config = dict(
    num_hidden_layers=12,
    moe_layers=[2, 3, 4, 5, 6, 7, 8, 9, 10, 11],
    router_score='sigmoid',
    balance_bias=True,
    lr_router=0.00208,
    tie_word_embeddings='early',
    max_seq_len=256,
    train_tokens=656700000,
    dataset='wikipedia_en',
)
Below are experts of layer 5 (counted from 0) of a mixture-of-experts language model. Rows are named router (the router's row for the expert), gate (a neuron's input weights, with its number), up (a neuron's input weights, with its number) and show model dimensions 0-159. Each number is 128 + 24 x the weight over its row's rms, rounded and kept within 0 to 255. Numbers have three digits each.
Before each expert's rows: a language model's description of what the expert responds to. This comes from a sample of Wikipedia text that the model never trained on.

# expert 1
It responds to: Finite main verbs right after a sentence subject, especially a name or pronoun, in biographies and descriptions, such as was, is, received, took, gained.
router:107099076117155106120166084107095070154090156112121124086114095140127139134164118132152108131128150150158103117138102127149139093101083187076093124116161134122115152132140103130119131154156103119152133147177127103092074102128159124141124139123115147122108133112127113112114140111159144130142141133072103165100145119109150146184098150127111135128143123120114132131148189115124108131127111147126177160142096103114090123107104123150126091128130088119074139120125133161127136122102125
gate6:130142114124106125141122143077115136130145116109147135104127108152155164137107156155138133168101131109172156128120145096154134140194096160147073107114155168124157129096125152097164102149129121140131109173133083131084111113126129114135115125125046142118138100125171134131117131134125130146141137157134127148171186142126124104128083144132117090149123132158123091130154138159067118122066153128150154100109138126135157124113100158138071137136119108118139127149092135150150138123112117
up6:105119114138146132158112155089153112126127083099148134137145104152127123120117106151145108157071147112182134120127129088121129150202099139123110113111133177121158151134098134120185098121149111131122142148131095143076086150103110129145132114143075119160112105155154134123121103145114108157164121135131141136166153093118125108147119164103119123150134112157103108136160151125123144091089147142136112109156151137082161169084106135174073142157132138101123133117090135163152126125118119
gate7:158141148128114126118180110097163109116133145114130169166124150122162130157134149070137083153167131135135152133181101082120134119127100107131089163114135104107121117099116103138081112114143107131117141140119122146139124075075146164067105155131112135116126132106133129078152107115117156115148150138117112125140158143123115113155093157127140128125152147108104135097148091095149111153118136102132154139161125122154135088132088057133134135171175155139121109106118129108110116135161089
up7:133115136114125123112191124087170110092105172105129200161120140130158137151118139099139078165127106152151130107184104112136156109121093120121064163112130085122121135144148109137085125116131122109113135116118106136146108080107164123123125170126113153123123124119127115120124103107131174127152150125110095138137144156137134135176085137127138123128140161117123132104130096096175117152140112095135174128141134137129123098134104068117126114176182163146116106115133134123114111111153098

# expert 61
It responds to: Hyphen bullets and field labels in infobox-style lists, such as Personal, Born:, Directed by:, Binomial name, Flag, Family:.
router:118115064140143134145120111124130121109108151137117079119094141089116144129143150123123119098147185195126108143131136146117122107180104121108115160133139157128108124102140098150127101097169109130168112131168110085127130113118140112133117143113112162135146111111132146120092135124146149152152145167124113117127125129133119115106131111100151108128161106114099141086124144095082083110112096082125145164099105120191119099095114151110117079169105106103083136120113177136149147176120124
gate0:146091114119116138146102130137136161129103153120125127153101123046107133120129152129194084095112129142094104140106135144127109163147116111097106112139141166160089097118148122112138106123130158137094101110165122081135132105133072161105116134191137100118128119169152166115115151117178127141150078155100106112100170127125149104108123113152131122149149139090139143105119132082134135154113123144128128152117145148133133132145089100168145114132147134100113095113068145133137126152118101
up0:148081116144140135153124098165118177130101154126111144115101151087103151094134128116175064094073116117090093099105130178132123154204130141123138127109177132145084130091127131088139069118162132148138122110205086141108178130123112124157098158146108136117157136129092148114118142159151112154127108142134137086105158126124120105120141125143152105144126116103109142117147138108118124150107132141108137170115125112111094158121137129140124134139104154125117122104126126137110119122131110
gate1:151127133095140124126098146130116161145156177131154088150129139128145137123169156141094108123144104177101181109122106124074105114168136199113150149156147149134141132118131085111132072140191128113135135070113137118148115106127120127097103137053121129095107126155128089131125129125119135098151105162107131135145126145104125133121123089082134131133163104153140125134103139094185119114125121089096141149119109123150170092106133103122123127146100107140117123142139118138098149140094122
up1:144136136089109108131123138104127182141143186156146105146111124114131149126155180134098118129144132145071168133099107128121105139138128211159153141144147133125136136114134093115112067134149092105132162091110145114152142127148116114131118149067126129114138138160131130112127142119104155112149148145119124166148115158107108126110129120048119103117171085186141121144114126114155106127134160108115136104123116118146181061125124110140121140137077128115126120122132101129119143135106122

# expert 48
It responds to: Rank, degree, and honor words opening a title or name, such as Bachelor, Lt, National, Best, Senior, Vice, Super.
router:106128093126160153164133141112144096131116145126105126113153161149112113156142168122130146127095178131099097126134128150152129098151102144144126130112136114133101135087182101119126147139177134104089108140196102126076122127127181123119105151117132159116137080142134130138128142119158123111119145161103082098142139143121120128152119124110148164147158130085146122130155130133135105144150086133149122111116139129170138085110124183158184128142090075097118128127109150119172119129088174
gate0:123162118097135137110121115136155109157139128122137107110137112138113183145156165105139167068107131139099124140129082135089179116132138154121154162162142139118134127076134095110172087134168114113098103126102137152094119141127114136104135136140144183125117108114149114091112096113160138153154178154135084118133171119128105132108168137117122152166147110150145124117076110156122138089133107123107092112120137148089095124134143166099143088144159163175118155124107149117109113115112146
up0:130148131114128121130119139151179133118160155119150133111143092154146140149138181103125136072122120115124079146100090153098129098144131165116128111168116133137112082106176096117147115156129111144123071127108151143106109146122095134128121127153142187107123101116127113147133131137153137140126124156131094145121179153124110096092175158154092163174138118150138129116106113156118112115131119126140126103096153169098153115133167176118133107112162135181115102098076133092149112151147115
gate1:166140117105163129144110159117130081148143119118143112118146183170119124152138125138136122165092153117071120110156181130129107113127151122144093102144126138125144127123155094119141151141170122161143120172168152092115109100115110146086122058112091142107171075165097120140111134138111107137107131152080097123127085106131131128168120150170117128157144111114144141128130132134122103154130114147153137116085122107137124092116124157146183123110104132111095087129116121101177103124132127
up1:120126107114168129165116163122143096140157139129143101138107149166119120171123102117130108170100182115094132133155141132131111109116159129136093096135108116116133117108147126108133168134147164163120125157153145115086123104104124147106129094099115156105129085178091119149091121139116120143115149136095096160114094118173096121166091158149116137131163099101151118091130119124117139143109111139159125108101150121152099089130128131130197133109100156109099092106107111117205100117145135

# expert 6
It responds to: Capitalized words starting names in tables and lists, such as Division, Team, Award, Total, and player positions like FW, DF, MF.
router:106140099102132140180126148097122122141114133110144129143146135135082136126161177124172156144128150140143111107174161127102151065160112123133124106097120144164103162098148135130109134159157122105114089119126104082122136123120156124103130175075139155100130107113146132093108130142179127121086158164130083096116136098141121135151089096118120111117120138113157167121133166121123123153126085097126172152116163107160119138095144172150132111115108078109117105120120125128135150167120164
gate0:096143135060162122125118163147136128151124145137137121148129124109103165114156119100122103125135148134135147102176183080094093145121109134116121105074135125133155187102166143120134124125165110105153130104133117130114107097106140132118135105131144174102122126148139111117113103098157184089052133128113160115124128119136118140115121106119145150136148120133133100139088135079147122121114104053110138133129125148089115108128136172127157097125151095098177120111115126099108162120144126
up0:085126130106166126140105144125137138122122184103122115154114130113102139110131109106105102143121140134151155107168165083089098153123143131126098086112128128165157185110155153111153153151151124127139132128133123144102104094097150123124164117121122171102119124165147124085098138108148163094075154115119140114114141104130102138136105100152133137121144101119148108145080143078137116140137104071119154125124104152065110096120138176137166096125155108100168112117120131109108178140115111
gate1:172150117133152172138153161087105099094153161144115144119100122150147137122143154142167139134072130166150134123119116148097113120159092110112133140138115159133105120105106101149122186143131156140098112095145147143159108154160163161106132147121121083105101132103134164114073145142129180064118097152137139153124130106172136118133124109125088159163144142147107124121131098106148145099130132098125130158115154141164166106113118127103142161116120140116160158162155179126122144122128162
up1:143153119134170162126171153091115115119128159156112134132114101133135122120118153140150140135063125158136136126116117152076101121126106135125123144125123158134102142134116098140107167165133175154102100103151145148172123159179122150131113138104104099114098133117129163113087136150112158050123101137126141140141113103161106111157145126137100153158146106144139139101131084123141160127141135137111139166127134145163170090102135169153168152104115122128180148153152145134140168112130186

# expert 21
It responds to: The conjunctions and, or, but and the article a linking nouns or clauses in running prose, as in well or reservoir.
router:114103112152168116133134117121108098160086142084142167133084124140134136135155146131173154148130164138117133094156125158112124144144078143128109161143060117162167151110136130146091136143170087097132086130128116096131111106157137124114136115128137126124106116119155147104129197160131152125126139150081119133140155119099128129172115135104144128141141119139152106141136132164088140115127137141122178130119104157153120078112109128105132120135115121074059136145127155173156111111085110
gate14:127151093136123132137122098085110097146132116093140087130119135122136161114147132106128107139161105170119094063136165145126148158119139101138099134120093131114129150142107125110107140152190100081114110053125154127123119108116132118103137125130113097134151107095155110125143136126121083102129179127106111087110147135164130149156160147071129145140143107163114116177115122119110117149117133168165127132068112086118121106132118123099160115117175129174120142128102169113140158139112132
up14:134120113157132141141094081088083138136115105097133095138107133144148147104128106124118116150139122168121106075163117144098147166121124128160100116132071117112142134116096142140088130147197124091129119072121149092155143107110115104100163126141125124133153127105120112124127152131109094116135180137129102131119136135158138155149166154100127140144132122167128137173124093138086102136117159139171132141065058113100109136144123136087147127107162143149136156097120148143117139118107104
gate15:138126091143106152092128090117140143154133105135127116156119136104150120122116147173120116088141152118140094089166123100106118119143091142152103105136149121121148119105110072125134082140163114110155103157130082102108121117141135160128131147163126115124130117100108151132060159136113120169151125155140120125124145164142116153176098150086140126132156120152092090148134150113055106134106145106101182116141112130103116113163148170132108130071160119082120132118140144138121083122148119
up15:140130085130089146105127119132145139172126134160120122157115108112148147103131149168127134090137157099120109075126133083114134116149076156174133117150142129125165126098132119131147089142197119109124083181119102111109119119130102148123120133138127093145118156109116150114091162129117119162147135166155124114133143141148124139169109147078170132106135109143102089136108145111065083133096135140072182112159136153099133135158129125132113134098145106091134140133132135163106090118129127

# expert 45
It responds to: The conjunction and, commas and semicolons joining items in lists of names, places or events, as in Cahul, Bolgrad and Ismail.
router:092122117142143100100144116119097114142091166098123165113097126157118115112161153138145159142129165140129117098153126137112117128108082155130119166127087126161165146129129137149103133152170107090128081141138088117124115097135140123123123108116124185121124122114147117128120198161150123129147115137078103156107137136133117129160126136094109134149156097127154118117122164169096121139103154121133193136118089133138114108081126149139132110119104109071075126152126150161131158118064117
gate14:110132124137117120105125095126070108125113137134151139153119124091150123098162115128139153112075137144158130127210102129094180125088090153147115133083092125129155097129092163143126129184118070154120146102104138129126116059111127125121176088139125156132161078106116114133082156130146119095142133125118137139122138134125129159166140172131109124147136140135098145108119129111118147118140144145133152146118122061130098132121092145130100106114131112145105143107157145111118141113104102
up14:146143109130096153090117095148109099159074128155136155144106143126152130118167117144151132107106135116139114139159124101125128102117069150127129129115106129122141106135082186141149179154123096135132149116130128125111128103112134137196117098129135153106152103096129075152109130108124137113130138152074150173097146144125156184154126140151125162165125119123083158119112101146115116125142136153169130178143114075086073153111113142125100104110122099134111108139147100118122145108111129
gate15:112128133195088094157148106142150115127114113109142119143110113153113113118118103138139125162116156106129159109143125139149152117094120113131076108111107144145129062100149135162105133117159135140155138128070109129133090134163146097058154164107135132124175065123140148117160149143155100110128138149116110115162153104121154139150132153116085113125147100088103100109118126099095107100121132131110125117095133121139162157128120137160117143132159133103175151150063142134149091143124120
up15:129130177100128110120146143129153106133100124114152173089111103159157133125138117129111131134123144125143139107132118102105108137180117103121089129117069142129133148126153141112102128114117075106116127064064139158108097142164158128172123100153128084125139102122134142153145124130108158106156119134136182153154131099110143088093121118125147170159102087175113125141156114185127165142149115127109125128154134158131157104131140121069099129137086126119093122117114121139121119094084116

# expert 42
It responds to: First pieces of words and topical adjectives before a noun, such as civil, political, nuclear, medical, or sub, inter, trans.
router:111124111126158121155122106132113089149091134078124103121085154115087152137159126141154122159100169177104137114144154110124135100117148144100138171122100131148125146063190148121118117149125066100133105085147134116100141129144205116139116135115145147097132126118144104104128141153140157108138148144095103141131117140122141128151084144141099078137154108108128159111127150136136104163138142134147152138077134109144141116113085135120132122120142084119127161113163165117163138170103145
gate0:127121117138157124159108119150167077120140162106110095153095122110112135126151146122145105150080122150126155168108146124113133131129119112124125122140118103139140165132148176162146138127130056146174101106111178138129131112158134157116102169139139118078127153126064114109079170093099135113124106152101144178093093117133148112139108111104132092128153119111130146145105160106134087102159143077118102119110113128111103122122140172142124136084133117149142125128146178128091141131153137
up0:162118113139148107163108120149163100133112156103108118147116126101094134124153156134139124142079137155133159140100143140113155143098140098139123117119110109137132156120130155135136146100128052115184112097122164150132122120150147144134124177137151110096114161113085144106113143103086144129132119166095144162080087128138144104149113092082123104140175126153121163173115152104144100088139137046102080112127115103120124115123132158144117105087137110141116131119153145122107139133149136
gate1:151162148156147142127127081110120040129119123095148110122116153109161150141096115143176110123123111133122145082127126155122135142123126143077146145117132220152109116116146136139114138133148106143116146139136137094155119130098187122121125116115132099145119121142158113119140109169147129112131164117115089073149130138064126151157091116150121109147142091057127122153146120156141109129102120159133131118147105093152118136127111149110113120119118141153149103141124120129160175159112097
up1:175141142123153176122131085134109044144106134118125101131103150113149128131126087178166098110119122114126124055124129157122109132131129123103140155138125201169115103131159134164101143114148120122108136145136122098156124142108176096108101122101162116143129113159146113122128106153143127134141143125128102076142125139073122156137105108115122119136138077077133109133181103168133103136091117148132137140120103093101115139139099145105104115135110142164123102137112147131121158135103107

# expert 14
It responds to: Head nouns naming what a Wikipedia article's subject is, in opening definitions, such as film, footballer, album, species, politician.
router:109119093099146129157134147146135126134100155119133115127125107123088128161235154161155134125140166180126138108127156140113114087170129160112119178143090114140102124093208124114161163152149111163111107127146127113068149161132117123142133126109142116105138102137112101097152133140153156120119123164127108136134131132124121145118119122099127135093146098115134117116115136135119100164116111153128147155122137139151140127092105112130160131177113088128112150161165175096116102146113129
gate0:131123121120181140109104089122131127096121145108149105156109128139095128143161148141153116167115124143130153122117103109132126106171090129084137121178089159125115111114135136159139160125091097108114130156128090124067145173075139107137151114095116138102139114155140158154081089140138160182145143145144084176146126115098127173114136120157146126122122110146133137122125112129151117152100109104152113129160155118116103128097116078102102096159083121103151156165106149125116109149091139
up0:135126135117162123132098128135123145115138130121147112153100105151091133143169156133158108155131117142144162110094125110114143097170101105071127101195103180129101122123148141143134151124093123133102131152130108120056172160069118133119138113086132133105103118140129135136084099144122160181158136136157098157122151129089124158101152132127104134128142093139144134142124128116154148143096089114151127136161143130088109116096128079115114107142084118115144175157117161139102091153120132
gate1:117168112128145114148156115131126136132140142122130117116133089119139129144205090139132168082150133165181156058136114130178175087128082113123133147143127159116136113137136117138116170151161131141121089126115100135116126124153113151119147105118148112097098073149124134110119116162144146142105150127138120130144109180127148069118179126120132133143160145121165124066132148108124119161087111120138135126111164106128166111129085079132178127131120134129131134111159117117120118110119144
up1:106139114147138130088147159145114151097124149114100130175138121118116130120198117144126137062159143161141136084134125133140152096141115134149104144149137136093130109122154121157125189110174112164129125114117106128114130166124090149137145134108127129045094058137101118124153125187154158159105135119133123136141121129137171115115184123097103108162139146104172106124158110147123124151095115138164128152133112131130147124108102104101152146149112139100116130115165146140104120146142129